Below are experts of layer 7 (counted from 0) of a mixture-of-experts language model. Rows are named router (the router's row for the expert), gate (a neuron's input weights, with its number), up (a neuron's input weights, with its number) and show model dimensions 0-191. Each number is 500 + 50 x the weight over its row's rms, rounded and kept within 0 to 999. Numbers have three digits each.
Before each expert's rows: a language model's description of what the expert responds to; "comes after" lists some tokens at least twice as common just before its tokens as in all text. This comes from a sample of Wikipedia text that the model never trained on. Tokens count by the router's weight.

# expert 1
Description: Capital after separators. Capital letter opening a name right after a table pipe, list dash, colon or comma, mostly personal names in tables and lists: | R, - J, : H.
comes after: "\n", ")", "| ", " |", "\"", " |  |"
router:608439462551514371465551480549482494451486497579532503524514469550589599512506534492412430457502480428475544468465434417435537474569490472482510510387492549478579453550596457530443554476517521520519517444462455493462460420471513450574490504563446413525474514430371509530452542497477538500471538492499509498560569410578515509532570433511616531537469447503527488596553525518542585514526608551494509538481564454531384560613499513527543480488514442433582543549429487565475518441487560517538542464469565501469505488521540443544437435521479502491421466486526408555524488560574547582
gate1:505553536482427485536466412480565471564448477578504434504436456445412443454606467480574415556513460612511453548471508467438519517481458401559463438476452420530482436477498426423473521332468499520562523535487510507493528520446509482461465492519442570466518391504560534525538535478568501576423572386469535530441432471416520479501543496448540517514432444501462564504546600497524461434514418546516491433540523457487477487578479567515496550522451545510539438469455542420495436468644502487421487429425551396480527502541487488553449476461464514547503511453548470555442571494551527496
up1:465468584535504530482466522451503456416529415525494429452526554511540530404463439472473557473540495503470548470538496381455455519463478577563565555476444493489635486537516519553500507581509473494542522487437470492425429512521461514451434595692460471469513708483470444493469503530506544480461535545508501533461493564512520487541530434569506522541509540528417473457441507509516499588563540574475509528517547483459436503460432473519417450458496523505505534527483510509502473547448501509547612530494520496462362529508559580461512474488510467380441584419459502410563473428513552548
gate2:519441417561558426445533496484505436469506537500530434507540556505541556566509538504552454551563471404566494473501481525499455446493638396585541573458663567545478462558476380590506495516569457573517380475484532629438484534522433494500530461387457448516441534404508527434460516501476566439473425513528469452460480463508524537524559543532530501572478482471492483553496513436466529580475516489508506496542589454468542529538559483494526519497550522484538587460491551568509510501409487420560589507523537496431486550635491503514403473524489500568561580574531504522496513526484472532
up2:428515527520463509514494512485515429589510512449519533518419500600498456437550501461499542490485502558433488584502515538619566401513560519508473493523460449512495445425534513540447513487523501485514460503467466547461449571570418487422536439561488479445489436497517445566566488448539532486539589449537505537480455554457417491425565485406510572487523413449468491429465512480526532436569537356503474461643536527536513437490588485476531420512631499519512470492551505391568450600565498411390456518500435426537456547506572506412503509529422453437463552577518480464512558505540468491
gate3:476498520557499461542577435474558438553472519618516394466498483509508430539606495442432455480555461473442466469509443428569540469515501515590513484499544546601501554383467536453618578504593584558517530591443461446481498529392430502573536498463464475506551533493441573538444561544532496464504521546507452516605441528448601417525525443527540441496488467472415502518533532468539474498494466563655477511542565447547517545491551587573458525465444532531516534517561482505457417510563506480531542514489508445460576467574520441540449545507448513510471482501568554418422583471514502520
up3:522449524502446409511600558498551413469549531592494487498494462558467524518511547472512378502441470417517562509531516489568485478584481500541498495440562563563525551483460459538584563501445546507495529457497518503409518604475487531519463459497508475451469508500471537342490507543470500467518493492520555517493515464508566438542533586569581495475523504419521558500522573521529514603468543502555498421539529502521499401463492497462581498430528551481554474514579512581499517516444617530531579413429530598342498577505562505595447448460486515546395435513518495364490440495501516562

# expert 34
Description: Coordinates and infobox lines. Coordinate markers like °N, ″W /, and "- Coordinates:", plus line breaks starting infobox or list lines such as "- Deputy:".
comes after: ")", "\n", "°N ", "″N ", "′", "Scientific classification"
router:497492422504464549431519449585451478570469406535534617447459533557563439459604476541532469517558452458528524487442477463543537477531458440458481407427439487440485390557556540445527497537540507534454524388494488481540489515515528529425483484534503533432573396536437475372548397510582535449556453600503538556377500495461548594412543527511472492459447531570506401551520475480482556548520529515511520467499521525450475493521612603518470475563449525408441505496464447519510468631432541591503421537479479497497482538517486465470503500481500509541475553536428467485532441479534548433
gate0:612483509506461508543512500465480605545499548486546496544512552438544524510481498431517517486499492531457487508532446516593531545580519537443480485566572456552410482592618467607466536432550495526456432509536476475470428563626522587549502443576595554483536505526486561489538559470522378494416608539528477450463559598467512467498412440469547510560513500416466459460497460515466481501529484507526553502446589575508540557525586446467490506481517513424432608551518498464586553526521635457437516555535538444595481531527416426492490466561529515490492445463504468470524575468565508448
up0:442486559582450555441579540501431558486486386499516499454409542451491526493438446495488451544511464477628503471503539469562415479464517454503525465550490522471586534536499481487461440537568555590508489485452494520539597543638483506518549526506478543482481580518396503509379563530514528492494470540396501520518549516500483508516510704568542548454528500531472515417538484436502488539453576469500461487519372474465460468440523470470416468575561470531560453502542504587520430456401494558536468565549520506477547545535460590457456525536422460450443486462528469468477404443544496445
gate1:487488501486497518649462510564555470493519521463430528517487534505501388470484344480460490452529606426496572526482501405548509502551463490542484511515496432358494462551489481447490600572470440457526462529535487538522469557470451571498463530537512491511486491476463535496474537529498593521497441469509495528467546393513430514377485483488384476513592521533451535453470498394446577527491496470504501610405595532530550386544490509490529446484579525539499590491533449500491562522434491541601543353541522506511514543438556524519440496526561475503499521424465426569564544446510523459
up1:590432455445505513548430509498519550550525506471453479538495469482473631507491518473464546475507506485453462539490540531494555506456602509479469427478465493483442519555523533507499471458520355445534496512375654437491445497517540399450541498464579469449497470502535484524637494521580504476471445578578446540563480568507479416523496534464423506483369573480539481507529508526542502549586478487491461509523494495471457465462476436561563460415550426430465508488392488523594580470466458582454404496457428504550430491470522530429523541492461519472521413498380446479463483564397484472
gate2:446484463490487467441588505537439558539529465506450539424332510498494574515571516520508556514472450446471518504519449440561482491487492526396601520470555454503502508555517490543527490496581527518570433460379465603518420468519471547443476514468474423438486524464393528524482444480600427694521609510575553486497583467490463600485614432515510494490509437538445478555521491520485496502475470458514438560497513469471425522491545416558414518462508421493524481548489501454512565503471511530398461546535471512564539430543494470477480507581569473492549510520532441499495429488610563494
up2:528533507494526542540486560447501505484486469556500479553573408524495525550462489434451421442486503526473537539453628491490454487567551541467469531501436603526503453545577413478409466568528555458529461475603573546431533517465535455517473532437554576534484551484560488517430498438460490430460373542470464482478484568587490556549490545533498464510483480499458526408471466530510504540507565459448504468494437524509531539510465585603525454536574585563451468410517419459474470605360460440509490478459446607491508551472569466534515531437553543324583507463510499446521495569510462537

# expert 27
Description: Table cell separators. Pipe separators and column headers in sports statistics and election tables, e.g. "| GB", "| Yds", "| Candidate | Votes", followed by numbers.
comes after: "\n", "0", "\n\n", " |", "3", "| Party"
router:488475521489445527500528396498589433557482511472488457442464539561512467533520403409483444506416509483553462529447450479504518521527532576500449532578512573538468448500501462568448455505587510416394541438551447495431516456533533600560513416503554450503419391524507518391532538502532507526513482490527583482437482563601471438469519515542532622570549565536539518548473469578544559464540532556590577430494437443472492455457446430484465508478605506438589494508403429529465560446529463599526458461475507485551537527544508516513500488403414430492559526508531445477410447532533454476
gate4:506513562503485540479560468509446492512540511507451454421608472552445540510435522393473560503582516430514460534556567538469504497544546474460562544477596541456481503452473501472487539584534511465421555491485458484525559450562538574550468469516535536474520476364546481469399542431531453441483557450559550534492419559458541366496459523561511539551552557559456556461429542439462568562449475587524525455483500561499512548562501565516485595558502472474477452461446470399408451444512600473421604492525568467477445403478454434535550458432441521506455522473524528478508590512456603446
up4:568545360463581578532561519489541480447502510521508430519454346524491455485470337475467496534494412509423494445348518547558488477522479525575546469506479432542552453447485423502478552487544576453470516536456557423512541420541555496501404462515511565527462550459499501557478492546485473573517488515533580564457503444557651442491592511533465489488444505449455498457462564541483499497462529521544443397561499555497548408534481558447448551560425553527498522533453539497474542487560454454539476544397469485528470446509546564422594548495402520534502497466508511488478505511451530501
gate5:561553488506494443516525467496534523432554589515540475566463481451460520535534522412370541488470462458618494511520502467576485482528522537511516542408448544465474543472495450569481492517500580445513434511475569489490483490451499490585575469533553555504489588413425487476435497564402436431527469472516535452480537524473478530446466555515490503543509527445514453596535533527505500487583452565489426578480307472480428487551479488498497425387440481476567481497523471586436485443445416569565542474549499460480524560505506464561591406452589540514435576486524462386551471500447468588
up5:549509504492536452419535459577484496496510453455503453467483501531463515443543480545494454524456465472446466492570434518475537589459581438482485443516524439539398435539482431417499557536511544479415448647529390537453533452616474455499518492478405459499483390507497559452572461550492543608571484435473533566512497445463491430469553572516484442605475490522471473490501421418540505449414539496488416529533488594401497532547465548419462514522437479478388574511488506416549490498490476450506502463483473470449515415490449544503485347463523451459526406583500455502450448534546505497
gate6:410471530473577473542491447482466522540525541420496514520428535486484446310518533504445482486448461522478476602431520521478480475479374545484502483497487544450522529510557565444531511601489575490476524560517408518484553654509575536569483456518451504497425446506568565480541461479439465419566472488438440421516572562437523482616486550490478504525492383491470512429564457448501459524536488413501537479418474521520528533438448497570425501507566493602492498467505592481412457510531459518478483512480359552477460488530553454517495484494479496481412579481457532533503503536404572440
up6:512529500599416412502527537514507482416424529586458404436507567466488496522551434425528575514545482568424479382473529528388450484523448460555540474471524454482455459492537476559453486537491492567579545483447582558517387447488458493436510512407432511449420521399548553514467470466448550511456497549494477487590469499549434452422485438543547495547510570495529407527432550482478523525442490536550501422498475461439508385571483529429569456537483475455545465503499445370608510456507543492447532505530543449521493419516409552466430574514483530467560538444522445540474484524406512477

# expert 48
Description: Line breaks and quotes. Paragraph breaks before headings or new entries, and opening quotation marks after commas, colons or pipes, such as , " and : ".
comes after: ".", "===", "==", " =", ")", " =="
router:508483454580461464520503532541421514527499516551548555402506464409502566463497601435467486434484554484530409439468475508469454539407541481484434455501446528423510533464521415533498583458516419539500477599505498483511551481501379498492405470480400625447563458567411583529525527509549478459545438430546397523383431494517539474521518541549556533528464471493526567566592536406494464496553490445552498495484578541526522540456480391528568506487524506445426519548500493565530497384530516448528471507435512492391508535508495514573451453490482519468396462563530510539448443437552511430
gate1:496559487484531444526534518522600514579448477584517563487499476544475526499549416568503489485558458485552477586446519552565473487554522513519500456502527532541494457423486523555462456466528511466553447492440486520445490490463474440505530545403485484442462452516483427467449518466549538627536436609517472495542578543506590517551482474496478446441437620434530496538457444414523408468440455520529460548520431518477492558493508484468586476495492502580432509497492518453456465504454590439470434523594569495546541452490444284486610521473551421409568474469483451560436508605496468576
up1:531531578592397442464393540529506440459519522524454495485456526539536432425491567495525566496586511450480498397550505521550532479439464508475502508453471484497564525490525556509527520510504487549447536527487608493630452465571514525482463542593447478524584537475560510416495457515475528338483521485524536456479360545493433488487623534532535497488567426559528523455531590519501630537537506415520493542431496538484526485513516528517474448481511494488496531525493479549483546495452418564498582498567397613491457580531585545405495504520453612524471477568509604428504500464478485466
gate2:445438510447536470566428496527487497440631528598475509489514539549533525485470506520474519448465335552426548491432605514491578437533513550500523541471507482466518503476545469547453510524467521491465501478495453522499489505492537492495530461545530443482467563469480428503475522438444563524504517614512584476595507591443435502519484437466461480550541493468490513519464463510606483450434553493543457557423434419565514459485555577383545488463532499514512553543420502383435455514512535473521587563543453504549394443486421530406556546660489535464537443402451495460534534563431546559
up2:503477541510493479496587508555499432472427482352481464563431534485558413482509458479597516569489507394496518516547534483605510531520511408559524528499594484500580512517522534502445447490549505411494503430490524514577455570497540500493516611524551479492511476520612451520419498513444445581496516495544508483542513404569510564385515575481419530585554518512517535455502408497445611532538515597391515588546523516536471534525599513488453522465483451565502475461463445582513498643419495537480503529515428525563536603466557518536488476468508452523466547607497501533531520505506456554
gate3:658493511574458410421518500470480513503630453538525556451478485440486501530520597541494537452564391475468395518452546450465489523515499493504513445575463575493555547467560435525418486470487462537471471532483566369461539507450456462516400527540492497459458509461483520551489542551481584445436566481551398538516486501487429494665514490547541501498534504518499446485489530434597526504483542565542488605541584539573448527476548486547495460467487518452467563477439457550439425532501597501451500380518409459487514507447532512402534502487556519546397511542512457493536463538512568474
up3:534520468541500391559595543399522382496414450567512522433473438465520481473541476548382540514570531445540505491547553550503604539547420453535509505452388530439501557510544568491488488469508483455453444527646516516460517560481527556573463508559558450501483532493480512550389459460492575368541519498439494516537566569531512524524466524508525614505520436470518496485498421487480526449527479510514565586541533493544520486523549552462495504484536374374482521531421535503536473464556538513461472485464533486477572439492592455555607525460487550515495485565395543536504476475606533460